Experts of a small language model.
Training: 733M tokens, 5594 steps.
Below are experts of layer 3 (counted from 0) of a mixture-of-experts language model. Rows are named router (the router's row for the expert), down (a neuron's output weights, with its number) and show model dimensions 288-383. Each number is 500 + 25 x the weight over its row's rms, rounded and kept within 0 to 999. Numbers have three digits each.
After each expert's rows: "comes before" lists some tokens at least twice as common just after its tokens as in all text. This comes from a sample of Wikipedia text that the model never trained on. Tokens count by the router's weight.

# expert 41
router:479537493524452486469525483541536498490437488497469494496498535516469495479480483499497459514508509541532490522505480498465479459498494545490540496460488462536504484495468508551518485505514527492449513508505490511540474450505447476534542486495497503491469486473480478502501515526501486570
down0:500500447516541543487547472510496509503429484466509477484524508536461464486498513512504441543519517494489490486509507534540548504491528484516491511539489502497470492489484514480466514541508519498472519489480511517530462504497486484486505510498483494502497503543558522507461535458560529495
down1:473539483554486534505495469524491472489482521531505514505505547459498469504523502494505500509524472478527507506510468519546483530511507524510509490516487532552481509481507497480487523532509511474543513489556485483455528535533476479509518482530482503488552501494510435508539525483509446518
down2:521440489467516522506481524525548509551485533520518484500498499496525495518473458500489485514481510488517535491482507548479517456510495543517488456474535490485518487503518515474518483476456472489531522518491497506450462502499525505447469540506485554546502475485452522494491463535555536506
down3:493497505498513526516476476445506499470504515478508494511504500459479496494446486469489516450467526532489504496494465516520528573499468454492453501469491465525497459494520484479509501490471493532497520476479517506494444554492491546522499520459516507499512497472459515510506514513478470467
down4:485486466508511495491485523471493497500501480543483517508497525482494495520526476476509491494506500509470471552513506499486479459515531464520497468532462530527478487467546534465475497474480480506504490515488499445487515526492509523538469481489491537481521506534472514513528466527508543509
down5:471531498475500488447563502518524515508486530497476506498476459525477483518517512479503497471492471473449447539512491489503528547475485481492510464474513470485506484530476473458481527506485485552485539495481488521544473492569508501521538528482482491517515491526520478498448503529506462531
down6:467529460517506482518481489502514492464526463507483542543501475480548524509498475534526502499482506488502520472509475481509539449476519541542474525493501514535536468516490519514537480500476493518484498527467518544484469518477517542494534501460535524528472496495512502518530486493444518542
down7:526551472521465517521498493525546540520489512477534467509495496486510538473505522495524479454497475483519457480473547482487529493493498458513481491452486489509489520513529527489525503485499517526483487468495473462495476487495488518513479517479484549506520497507506504516490522457531507515
down8:484486513530527484493543532487478535482505526545520501519483511475515515505537492515508477496455551507479535503502475511471531501522479499502514458494495501504527525483492540486489499474523470479486507536467524521494510504520528509536522516537480498526457479526483516497492533488507543474
down9:483522437537505465468548536477502505488433498514501502502484507500496481469533492514477497524494469482474493538473430538479503501527501503472502478540521472473515517496473517477514511489496511468487516462480509433493498519510461499491481525500503444520490505484522505517475503540487497448
comes before: "the ", "a ", "his ", "by ", "first ", "its "

# expert 36
router:498536528530471532490526445516507499515489497527461518505540512504506486506462495451481490540545492535489526501514528514492478490482515493521542488481487498495503478477464504516500515517542496507480478522495489559532452492484461499551543452492493484492463492485494490481454510494488529541
down0:529516519507503516494494496500480494461528445457507548490494491479466489469486473493505495501491463520448524511496521490510488503486512480498504472536479489517476521487508480521478484470507529505486443482468478490469576488517496483509491509491483508534466509524472519479523480437490507526
down1:510502452516530492512452495486507531468506485513511476468459495462497516511562504493453515510492507515520513484514453513481538504548513474440467497470499498510478504464508476554546446531466490460507495541509471447455540500522520521495495469500498498476524515499488480527532509419496481447
down2:489503547492479481481511550457467538497456501532523478516558482506516536515505560530525522489500497526524532503518505501486512474498494458497501504512515467513498502503524527528458528497516479495464500491520488485515507456498530492531510507489519536552500506517493495482487526507515517522
down3:486521506535487513502523464492501453531484489455453556543466502528465514495474528517510461514522500501461530475458496470472494495440483529509473480520516527529498532478500498460494486491543519467458522486471475508506521484454508530484546504457517440516497510481491506532497488492502493443
down4:486464513537463515530463494460512516521502507539504519456510521436528438495492501502499498498495534527489533556503467490510535490469493497509490496538525530504492446508509522538498492497482474411481470488513512519471490491522488485510471503491470512478527444476468465550511513502519533505
down5:490498525504485575503492531512511456506446499476558513498539452503444447519479503525504533466526496505499526530504490496566515491512496496474517514555466524494502445517497492491517473526479482505521482475473520501499499505514498504486481499498527425482455468488520521534527504503519508477
down6:556537468511473507490503504496467513496529503513527497471509535493451518489431484505461513516492494490494506470532495488502501513494520514478470480489510450511519485546512508520531509438477458493506494496514531527510476531494529491469528469494476482524487521491505455504525526524486544468
down7:498531518536450489512490493476488478492466494575534523485526496497515521509493469494494506458537507466495475519494530501489496526475475518507496526459460495495481473541541489462534526506500513507477442513536540530514493492495467538537539474492554542503505465501520517502450524524484477471
down8:482485463523502540488480454502486486522505492524504511487543470481486515468502480501493510506463524497504514455537494545479510543484526469522492520484548500501540567525472509496516500486464490535474476493497488544503508493448513514554521506495502487488438500464504520516516482540485549486
down9:486460451549514532486463498510492514532491458449510454533518522521488517523493471483477501503546527532503531552523480511519477505505462512481511510517517482554536502503475516471508485517480470531496486519483449555491548529496494462522528524486505515460487544527514458484487500537467458495
comes before: "the ", "a ", "his ", "to ", "an ", "their "

# expert 24
router:542539532500513522452501495512524496523450509503485518550485518446516477494529477554542469538518506497482475480489530490500490471494526508472501538504478518460531477516456515542504483486517506460491511553584513474512489530496457510514549516490519487529462498484512485483487504501531488526
down0:457506506498490478481513494502515473451477522530502515466476502470487520492539478511468577476529490467497501507485488502534535502486500484471523530559535506519483513485512500443494519497519544485522512537490554491496499510483526519521499483499462511482539498483522485469515428468502480480
down1:516468528525502556509509491462524453508485530471547451510491476499497517503532468524483500490489504527499536513539459541492481521503517500527474536480477478509488513521488511429507493500505462521487489505503473532497463557517513544520520486486485464479527503486530517540459500516494485533
down2:517508558490499503522531464528536482478500504474546485520492530492487449519492473483472471531481540532493469474462505469524465498498481500466510486502555474478486450482540484482504539539496499507531508530493490507516527492537486504492522517473518494476518568529514531542518506428500480529
down3:480508513501517472480530488490511526483503505479528541536544467529521436482528497517494478461508517521505523494520467488511565485530485522483514501503524513477548463514512491476489526502504506533514495471498515491499525507524513494466504475475500543499477497488497493477448482488516505497
down4:482493526503515531492495486474494448513527462518494513469527473535504539503492502503504495471543473485479506478472469518530495534517466523476537504478516487539516505453502491520501516501494481445522521464511518481478536504513536518478502464516504515522531514514537516472500449504510458449
down5:503543501530557490506504493494534512536520500501524502510542480488489515538487501533549480526496504512487492472466476529497498527481486478465483462473473494490518483534486509502503490493472485492495523554524512542481536479453509513516496491528474496450510497510499500536508517446531460514
down6:484503481507490479480488496522482482536510456470503547456482540508475497467472527510490503524527522548500485470545504515523506464497450474493520505487491503517527503503469533464509492480494496481520471516551472522508531484483530436506522497514508497483497478519516463519516453533480452471
down7:486499483466527520449500464510482509491492486511490519467490501481498521492511437476501582504508495520492498483510466491527497504543492514482496448483520514536506529521541542510455486485480489540507508518534497518533503499516518491475516515523513534523498459452477520524494518502528530505
down8:495519529472465553512503517535493488470478460481449496518481470482532504502490485492480529480468522494490496490472541550520515493498530481508507504474494511512490484490548516483497501508511515569469518463472469492512526504493471509528528491467537517462555490496451498489537510538497506523
down9:492475544495456465484523477530519503494486494485483506507513513452526476528455526500511495477489502495512531455561516472529557556459516515537517520522476527504512536512533517490484515526469506515507487509515472502526483501501503485503534541538507520466478491542527481528509515499498471483
comes before: "- ", "| ", "The ", "In ", "==", "\n\n"

# expert 21
router:531477490528496508482493462492493452496493477519461493502474533448477510478470519471498457540495489473549544474499514499494483520487511460552511532453523473520530468496500514534486501543523477453467506517517456479492478506476506485541529447430466534490533485507490492479468543531472514520
down0:533508517486505509523461489479503503472530499523520496490483540499539481435529558522493471474498456502482475481504533485520479478482498528525443536553505473516523510499525520503529515489522469473517521500488488500481497482491492442522517520488501549492465510501506488509456479519482515575
down1:490504461485482466476579505514533473495480443476552496492513523548494508498501499501456487465477490545462527553446508517498521510480532514487513527516516505465496489529499542491513537513529488480500534498497460491483518512464500497511511516479484468495526488501494498520489510507491500474
down2:494519491477481517521533519534527511510517498480493469456474464487529508502514508492450499519526506489467517444512472457504530504520435461529504471489461483477461502493502469464472525489469471456541482497538494518541502494554510503538430537550494493484504537521506527485482482505526503463
down3:494497545516478523521486507482491502474470502471499499499452494515503508488504539526472504511479474527506495485448520532496511487532453539513517471454491464501493516530530466495503544522503501509454507518485502491490548472506476491506478525542508503569543529508516498542485478485498509514
down4:504508537449467517493499490553488530512511514509497466521479498505522459494498530551523489483463529501502542511514503500483456457501485518508485500485541518499483513455500522501493494473488513497514470477521496502508498558564501504491525511476465514542477484451534459529523549506516526527
down5:462491500519559541468550480525460477488494514513504471451482522536504508505525518479493497515515545500533527518494499524459483557511486475491557540523529522460481490532528467513461475520541547505497545467510471510467534502529508497442506492535484482515511500502480515481460523521490507478
down6:527524515510485483522486496506509477528471511520540517534498525474515465496504486522529521496471500515492524515532435518494508534553496463470519502494546488525513486467507458514506504472520496498528530536500480514482524573497475494450514526489507497520535503523520492492495510500492472472
down7:467498509503505493504484494537510502497480500484495521509511505537500486478488530458477462445484517506500483490488522486520498526479480511498485457466514524497550495518539499464476480470504491519493536530453490516491518502528508482500597458519506512551470486494520512530463520475509456528
down8:518478519520524484481489506533494495535534478457469500499502466503496515501481544489501502531489546473524519522464485538501505497560524448523479479482520482484498520464488496488490458480513542497507510503494502494498498550567501539521563470498508474478459490500473504497483490496512516520
down9:498495543475502485507483503485511552498464463444512498492485517516526491486491496491484513493474513461497535472458446480499518533484495512544488510520532488536500507484547478472488512533487524486512494486479510553505546506534490510483513499520455473485455514518525474472524492465485543542
comes before: "the ", "a ", "to ", "N ", "as ", "his "

# expert 28
router:523538513533481513524466489511525489512478556496495550537493494475515456483484531507434473515488479479529508480494504496461514497516514508530524537500492521481486485481463558491512520482482490524461478533499501528485481508517483492523551482522510506528495498507499477495507525512528492564
down0:468476525526502528490462462496476482506558496523489580490556526475524493484480501553510512511517487500479534472497492490522489494501492520505506504549473512475537537542492491476499519532533446513464496469502491492479553496542452516493480526505524481478524477539470484485489486523483478468
down1:482566490514541504492512517562555537492527492458503512499458497498547555506493503480523483499464483518501459493497529523506488509517487492486498487457492529496517476498482522444481492538500523507533494482523487447447515539450504521519489508518465482494518571499471496526500495520530523492
down2:485529504538483528495516514526445485496484492490495461454473519547506486500539477477465499508533458495522422456508467499510521431492478494494486497545536522524491516511541515500492530499475525500538524467427504446464514489474495480509509473489505471513509498539487533490486514486468485500
down3:518495539486541510527408472499488561536519473483514530512470457483458557516493471515491511520491479524495494542496491516487473519512522475535500462502485479490502530471516528514503508495481519534538501488509498521504495511532501487504497459490482499508507473532489427483483507521524497520
down4:549491498495524546500512474522511513503501535466465503484494493481505500506490532507496453529475491542523524509471476564456537495502512537526490497507527513514472486457517508450513500534462522504534490489487519529548466509523500514524526486519535487521498486492471507507550529463530497538
down5:552482481523482482519553552495527475506483498496492526471505515512469521518500473501500472540489482520483569511516494476490464502505481511502500496517469491491494473494451505523513473513539523501545499503521478508492502479538534511498592514480523460483435530507508481476495527511548505481
down6:500510520534512480501493503492468499525529475480435498463503489535484516497448479495509496455537495518492509495535435515528523465475488473509417501519512481525485493499518515462490508510467501501519489534511539491493480464539509533507459477512463477516504519499497520479477542484470521513
down7:492484501488493490514494454461514494537481565495454507499481490466483514510493469468482504486495510508464537491493527533500504517471527505516539538482542502481493482498453532500534507473503503488515487544518447501513474498466528509495514523483506490497494500534498496526491485518534482452
down8:471544522511526460541493573493534499465494488507526461513504505534496446514501509515523507487516526495505479498496506499544459485554505507518513485478501514486473479462520484508477527500522502513480530473537534516575515512513513420489502491513533530459470499486526478517478503503524470478
down9:491480506488486466486490550473509462501511478493504470469469535495467509508457507498476499492519514488454483516531503531519525535525523536505490492492500554498497461479506485507504517514459469536481459500467511472492469512493454513530506485517496486523495488533527504449503488517474499506
comes before: "of ", "and ", "was ", "in ", "(", "is "

# expert 19
router:526540533516509521496493497516480481505462507524491526510518524443486493479527497504535442530498495500479477480463495504521506480462529484500514498489517504459571472534481524555514501476510486498507511539575523520506470474490497463504492490478519472515453494497480523549500519482540498516
down0:512503493500506480471494516485519554480497491507543552538495469514499523470476468490505499480494532509494512519468501519511498527498509474499562475516475516510482499519480490529511473496536505538511509509546560469516494534524489475512560514508543502474499500482481523521447529471501512519
down1:511487500493508506495515484486519488503489466469527498468505472525494482463528508489519511511480465470530507547504483516456511515477494502472521488521505464513462514504467511477523534464471487514483491471513504496480528453467510516484496488465499474502494538456480548490496459493490466506
down2:514510505490514510485489500503557523522516495468526515470453451496501474509493503500489502498507471504525504458510527500513486482469473509495503477533527500504489485457501518470543497536478494516501479471531501480481453506506489463504459514488531467452546449478481517551540458524503519539
down3:515473473551467465484480505488513514507487492490531531510521475506488481473482458537528517521476470506514511489512493529502495503547514506524501514484480484513480548522490496490491487505496455482524495488459529477568550524551485508484490504512494497490500440491483475462530502524545535515
down4:537543544519461492519519497488486517525506544471540480508513486443534505539460502488474495512514496524518540492504522501527517487450448505501504461513502502482528522562533475554487517530532494511473490510488527538546476485495512542511521510514488511523513537523509556511501469521487471518
down5:524473537493525485547503483439471517470490486479488480491475489481509469469478573485501531523482478481490544493462425483488480498502461509516544503494512491481504504484484477516512522507502463483504544506502480516510475493503471505530478487546486466468514538501550522502504489475499492527
down6:506462481504488467480549485484485530529536524492521442478497518498542480508516526488504473480480509522505504515513499476509507473548480509503490515471500485513518540550485475480500415481526522531495490496471447481480436489530494529541488464514513538510434465502504543538453512477487477532
down7:507502525505545485494502512482483554489534486485523502467470495499537506511523506434503479519501491427520530477536511506513484512515489511519498470496508470487491498502539489532496517524495530442489507496542476521536538483469549515517499513554511515497519478490456471538448463488495468473
down8:514529477462495452511476501467559466495474516470449565467506496506497536490449490523481502507500441477529476498500469509529557518468468512455512521507549474520564492491551460542471514497497544472490523499484491494523488507499489497493478481530461454523508471490503506511503460504489507508
down9:498467545533526520473482495477484540516481497482493481501466456487492473501481481483459484558542544488472488492487517473482485471559495480484536523528467478527499500516529555523501504492482516504532512470484488510513507527477487501496487483491561494473490488422533499514542525506492499481
comes before: "- ", "| ", "|", "to ", "\"", "The "

# expert 60
router:512555521514472518505496486494538420457469539502522500544530535457472491476464494431532503506494499486504516504484483480478492486505542506502515536490489509477543460513490511509556482445497493501494519531514540536478501491494473508548540510505496502531462473538488515520497507515504506538
down0:489527467502561510510519467482552526560501466508520482554449495538455503486483485492500490509490520504486488484567493529487548502519520515508531497542489531509499537513468459485508524503485555436488474497457472489508544497542506519523509513528464497539488476491528542506483510551485507495
down1:518462544545491515473524466534514512493448501533492522494510499515487486501473475526448483515492479521489525505523502539499489499468504515505500492482482483510464512488457488510477478523539499463451548485534496455499502496499530470572514490505500475464503498516467480516481529504553514437
down2:437505427536479493493480449541531511486536504478515463496474549495534488496483467466509510502506500498511513487465529480482504486494482481510511498468490513489509469468514479459472461485512495499484497494570473491506525495486479495496465470507470535503488488511515494502455500516515478517
down3:525511516511509541489493468498507502468482472510519492511471500512470461526501464532529534530521497520488518514477520500479555484489516485504544510515495497494484496464501510471484543548516466474477481529516460464510468476536475501494526473475534460517485527468489511507475529521490547499
down4:492479536495495524521512477494509488517529519491515541492496548541456492471470525511524517466475466474476531482482484523484550483476501540520483521507531522482475562460473488508483499484517495518459524528512532538469463566503529481471534530487481471520541493530462493476523475501488529489
down5:523536482473524499498494510410489472501518556505496503503483505496521522476498501517483539494510473469487500511474480550510498498507510552532499498508456512539527524519489553499491457526525479515510549512529487500504491501474488465482508505493512470501458496510518474505512467495491521501
down6:478495468456532462521516532490513500502528491518533504515483487497475502488506471489512535493509486507502481480483482477445482473528510469456466482492491505483491507514525491466515521508522480507452519468491514484518474472504487502541459521512479479523510411522459506507522441475504512488
down7:514496532449486460514516486507489490495507477476540559503470520555540505481493518470478520483508516483501480518528497512489469461488502482514535523515567518512494480484531549504523477471452450533511504543475487493543482448542513481494493503496510511522484523509515482508528496502520480479
down8:485496542486508500506489521493532477517502506479503451529476506519525496458507502517473457519455534478490515506467484470496464510469506520455531514534567490497496481511496548512478432508508503498496519498484567491509492512475487488503516505481449549514497493491497458527496557490443507542
down9:481501518503480527490521520472522511500459549498535470482506499510519453464513474534490509502546467552472458536490462505449477516484439522551556499484527509498509521565487487489486489435486512452518538520494518478501470509475499560517556502503464486498510481435490518485497489471547500500
comes before: "| ", ".", "–", "; ", ",", ". "

# expert 40
router:456507483502465521478505530538495463502491512530454504526491517480509493482498498511512462514516493521506540554566472513478466503497546518540544491521475463507516481495457508510492476544524523513512510512500476521494436485482443498531522507474507507506488535481479476529490531529524503517
down0:511502514537551513522521538495533486490510514482466497497462477488490508521479534508486490491474477473530512484498506510489421520568541521490499488508497492507539535512485501506509500478496568482487533511502500514524507511494513505475532485519511527501477465572514496493490499511495508485
down1:473481473534498513520522563470495535496517503523553493498525525522539511487477491445554463548461443498532493506504487520499497501490518450474504472536478513474531525458500490500471473508515462526481476501509543514558526478496527500500531492498541512531517493540515535484452531501454533502
down2:535515475534516486522507538522507530531524502486518500468505492523527519472518518451448494519484518514461544535474467474561474477533567444538537506468539518471458480500499467448464525517506523499493537509489498499479512503463483503537476512473473493500508495483494473505496499531517491493
down3:515527521521444551497493462499495473510493507480537518483585530474515449495467502469531522566532479500480492514482474507490530484497518485478523490516490473527500506503456543506512532462461496444529539521500464474493477503493506540506478474506486459508496485483511523543503474515472471451
down4:503494514511549513487523494503481481481507498495525523507510501491491464591477527526468505485488524489440506543494507517501487515465524492487504556509484532472515544494545517439546469552555485537490481451523488532486489478475492528503528464536513482480506496502515541479544483498511508458
down5:457509521475514506497471499517469502505507494489504536480475502527491515458545537487507494455437507521474518478546531529534478518508494496510502517526474496507469493501504497517505452505535499486507548461521486534488536492512524462461467515517486469463450530461481511502478501473526521533
down6:534500475520471480499507512531518520508515500508482491510508514529511515506506511494495541501517485501498500494511531457468482476481470496508500479490444527525457527462507563487511485512526517530479535512507525549540449494492486546489466544516421546506474485487494527526506505505493519451
down7:512496539503484525523494532499451523497506521511489517472538493498491518489485507539519446489461485513495526473506526454510516475522504511465501488515478514521491496481520516512491560514493508473514480488532479479502526546512460465516516469495482517510491486530530475489468496519492469467
down8:493504494502518488515563482515515488486451471534512480504452479490439515471507472488510457536520510495480443489493504470492490485526519479473479542499502471426479531519507536436498476530535452487461470474485493495489499504513464502518533478538531503488509517470521507494521506495510495512
down9:507496548510489551495447525510500482470514470467503554514546514492511530494487461493485456522511499517489498480552480487523511505529486512501489535512479463444511506489449524472448499492516515529470491502477507481513516534493500475549494468519553485456497504429509521510501479522474531479
comes before: "the ", "to ", "a ", "by ", "in ", "his "

# expert 22
router:506552499554508540526485503483540531476467503532484512518464507492476463485499479496477514510522489460477510511519468511485479468507490492532511490533453494505569484499534519491507500517501523497486480524518465516493499508514494529541537489503467495479479494508534511493488522539497504488
down0:500482487518453474495504531515427485462547482477512498454482496473477536542491449518460500469518486500487526508469469458419465486519520477505526497477488519484494429520492512492539521504512495546499499458504519523460518513506502509499489529528469463482527521521500451511490542532499507471
down1:481514527491519507503531521475485509494521496482486534493498524514493532488520488519483529523479458487456483504518504518493553500481506528467494513470502479549492501492529469517462518505490533516504472494480473520474493501491517463524475474534521484504506469494552553482487469482482547526
down2:472506509478504531515500443555470490491483490493514443478514511457480545471508519493514462490466484506516484467507521541474512479506461438537507524505465554464521532492500509451505507483518525495431505509517510531493504462515495475492516481520498485480492533472518488503483494472487476483
down3:485534526491487510518495511442468555508474478511487516505516484493527541461499520508527502464504505507496526454491497454494524517554502522523486502531494496467492547503519479516496506495533471445535465489504495485535499516508507508466461510507477461522503510556527452491506532550503507488
down4:506462511503484516521482481458515477538563485483533507484478546486481512509488509528493501504479458482465496448562494444511476483506512541466504526503487490496517511443539509467523532517495525514466479529477529493493508499498453473519493512492504481432518489510511505515492486454523483503
down5:494477487462506509518522481464502505495538480480531483458558537511498484499516491481491487526461519512484501525487486504506492506540528500487512520531512520485497538503475535488524449481518493497512513473560497501504514519496491512512490494490511514447538534462477538518473462539460492462
down6:445460512537452512461518497518445518488510486521514513530497471515442510524482518478544489513508517496521486484505494465513551493469504518506533493500485543526508487498519510519444483458491502521478470492485509475475485457570470525462522507487467534469499496444509462528479520543509459530
down7:469449512496449481497479517471517466495515482506498524506504482484513511490433492572490447512501539508448490508534480539500508475483555518458536490511477480511505480519480497500492447517487479447530504498490493494505482496506514490517471466475503497517516518404463483513465495496485548501
down8:472495507481492528473515490483512532515507503473499468567490508488491472516535498490510482509556548482483492505472516473528495543506547521442511527501483560494486489500536500450471520503511504489450498493501522471513497543465468567486533546522464464506494509509509485514488532510486543506
down9:504553504568504542502500516506476525523481528511552534500507523500484485545504511518519519502516498521479531509499471552516433543517550476497508492491545501451478523483489475481464496461506502457505519516504500487493463483526509511530469502453521483515499481454549477479512490432525538523
comes before: ".", "–", ",", "0", "2", "0 "

# expert 15
router:470531527503512554517497481480571487528470521548507497500489497512521498518455510506484464510557480514510472516529476511477501472487500491533510544490463527507511446465462559505511484486546498513495486517518530507505458476460514493482553469479505486517503498523502509467446554543505533535
down0:518509491516481489521506488457443489521529443478500544543547518477504495506523500510526473510539497546494477418525515540477497530497471496473502508477495512489530501518485473518481548511501467499486490461491481509503461490457488460517496514520492460467499554485536514557492494525539504503
down1:549514497498531470509471494498453516462517525526481511482510504514502527466520471495521510497491523491500438488471464497499510511519501516497524519485467535538526527484506529462524473472507544496497486544456496516478500517526507552504484525463573498501514472490496496465527503482496532498
down2:492514505469501510490485488535541504479491503471473469492512489520544476499530472519482460468511502545534538442514546495489489498493511443480481527482484491508501498529528521528525466510518494465473480503491524494530469485498485512540520489459466497516541488467448477477486517487476492463
down3:532538496548507492517523473459491513545550520501507549542522463476555508485498502503532480512462470431510500492471468464481488497476464510490477472459486471468540515560487520479518574518487498472531518514510530472516469451512498525507507470555483521508496485444535542513510478483527490478
down4:494481465517492485472485485472453471471526486496489484489475507510537468521512509490528493518465468542454488515526472506475478501534503485494519512486454499536462519518514482494475513455496514486519459470517508525506501508474476510476526523507450482513527505495485494483497497484488478503
down5:510519483543473507516472544462437504518507494480511490428490508496512501484478482480532504502483534514547480483539477524468521500523506512566534448523472512493496476517447495495535486500516475472486533527458470526511486437481474516540512494524468499494479498485549489516490501504538505546
down6:481474533520473476471502507471456476540484463527507516526476504497429528508514484520499479476512495486510488515488507521510493533466506509481504516503497515468468517469524501491507496580534475497481518522510497480493485497499493491501506473481522481507512517517493479499576517519522544467
down7:516479506476522479477532488561489561497476527452480514502482469511477507497510489475511513446474540500516535466506506534480494470529504481441488527532476498509492528553528495453552488521464489511528528476491463511505457467546496448478475551493509505475518487509488524504514479500481481493
down8:521491486497533522503478520467479519476510492527481465543514491471520477485532518520497516524507524553482497499491507485490490537475526538491546524514486484495504524524477501578473500510493477479504486512498494440511465527520463549558518510514454497533537489494525511516492479472508466475
down9:517502493463488503482525514529489485482478485543545513504462493491482486499508472504521541463523488536482478479497502515516515528486552487527456543433566503560495539527478460548473486484543485525492537467448546481446491535486531513486482484541471469451474484483511513477527515505474507498
comes before: "of ", "in ", "and ", "to ", "for ", "("

# expert 3
router:508552521500477528504508462479498490487488517498515536521516500472463466517476485459495466502534471511533544488515460508495449500508518515538532490498499497492561485508465476534539513493497493481499515523513499480494513495495468547537505464505466489488470494502468526508510490514525535485
down0:484508505474505505456509463510489540490497512508489493498497509497480486510505507511497492535479545526466501465521514502538541490499499456498484526520492551504526493489472515514499492513505529506506492491470510500489557504514490501487512547485508582480514523479484498537473489501512506430
down1:491527472511513526518497537501494475479506509473479491485525441521527465508529500558502494529493536488498484465520494529485499525474518497508479505512465450488551490472550479490501499493527498512497519479509510507566511475482508471494527490516494514538447519505523514514478492504507527520
down2:491516523531560512502511502482454516507528485460478494496494459518490471565514520479491492496507498542474496542527557445507505495506497518493522514545548505491516486457510526516539469515502517466491490507516501529526467546527509537451494493516453525492465474495470508484501454526524524499
down3:459508501504474486530478496507521530530475492486491495485464526523504540554518493462508504535476494451489511502490520522534460500484460452516516530497508454508510481471476477544480516546508500534555497491521514505494523486502507501512523515460488445505525463535518552506487502557542552459
down4:500521507506468549472485526551505526485541516519513507478521489559452525514511464514488516471503532505488486526524458517528479495515461450510487474515533483529512529500514477468505500478518451487516504465490493470482557518474475471455567501479483486489471483517512499492502496516517520509
down5:477469482514519472506477485530521512500481498459491519492502498546484502474511477478514500490523529483523493491522511463503524507535478485482495485530507479512469453482504479489475522471492526491484507496485520540506472527501491497484528552491502546478507493494486461488504506460472508519
down6:461492497481472541501471485460496501486470521487517448498503506469497495503510510507475506513522472529505470514497511495488519503529485528489506532497519522484499501480533527498481488555532517527446473520496481490497497477524504495494487523503504496460474518482476485507470424505536546473
down7:500502472527497528509497554469499467484523544503485470498461510445483501502510532527502497532526501491505466530533504503500477546503488499474531510473490476476504518470517482517512503479518488496496521486483491487504498511493486481530453433508547506522486503474468479491500489504508508474
down8:496477519478505479524484473512476517525490505498477445516470508530580496520516501523504513528483465513508548475468547533485497484529482520536529556519491473512466523529500539525465496479461499485499489495490527509514471514555534532516502468503495490516470488486491480521488546498542491511
down9:528492469486500478493493491460471499467558538484516508487495481501486471481484504492485535497498508561473526491547465489469482499455489508505524475484538502466501532491549541528517492527470502519507485507492534502467494491499499525501529480470508456492524477519501530522503489519505495484
comes before: ".", ",", "–", ") ", ". ", "; "

# expert 59
router:533541533554486548475461498525542519528496529494482537501464535511513488472473492529544480548553470506514530481505491512504466494530481501475486546499446479499536499496490527482472474466493512514510489535541515470498504486489472497534518489489512488469483504507511506507469507530532484522
down0:488523512501497512469522479513467473519498544499492508474475467481525546523531492475530499469490506476522504527480517473455547508527473487533468483499476516526490500563554465463516491516505506475510445505535509476537515456510470519504459528483546513503475499510478513506442488550481519491
down1:515497484509537492490486501501552497522506536499489478505527498427482480487569548504513489555491495558475496487523496503508487549510485499511505527466467513478473452506468588483533469491517495514546494515494515536516531540460501502509473492458515492489508524473537504531506491505438523546
down2:479507506503509519488535482485509460515514496471517503479478502500524469481511501524521491476445487522502486499516508474496467489520469525482473489458505535516517515504459495514514515508457498516538503470526491486482467532513502482517517503517507463519495518507478472480533477517503533536
down3:536480495484504532495490503466489531528496518478498469544522495450480487496496491491462509508480498502556475476495504490515533505503466473473466488543483526498460486503503471504489475444473498499529499512454506499539484520504520530522474545539491523556482495522496492425499465480498479506
down4:467506540498498502508504540537496465491458503522500513495529487491507545480537521491505512537555495494546545502500513487509502488527524500528506494481484495495543490483513484485489497552518502487543499555509469476505496497565508516503479471546438486478511542498500516518467475542500520508
down5:508511496472520525525495525485492508513507487478528453513505485511504506518491448491501525521498500492466473524486456545523488472457496491463551481498495532471540488501489510520468492473464501537482478485497474492487556438478520520497449484486473522507496518506464512456549515466472517446
down6:516480501506494472486473538486500509512502494479524474520479481491564468506521496491488538474511491509544480493478491521486504456538482457533483520492479549493470511507498456485444498489498473470523528464479529537505455500515504492522510486490474501502482492484458489553476525510496522504
down7:498508521501468500497519529515477476478475518486489490474495435462446494551481527498507501464506516481522508503509503515486566541539506462519522540506489452476509501517536503531497494549501471511487505519504505493497502516481548520460528535508557495480519535462474523543481504553507486506
down8:519521521520574482503522528522498472471496485462425508531472528543517479485490523513479534479480489482481506528496503538485489512503498534530471492485505534487512506529506521461517459491483464465496501481503452468492478518521501531525492501537490524550489482488478466483471522518473486456
down9:533474521488500535523491494490514458492508495494503509476543494505527456500504519484512549456513517559565484509465503490503512529487471478514515534487553565485460533517489473487433495513489499481491505490492449505523461554503524442484490509532502470470496473520473517450499514510480466520
comes before: "| ", "of ", "0 ", "1 ", "2 ", "- "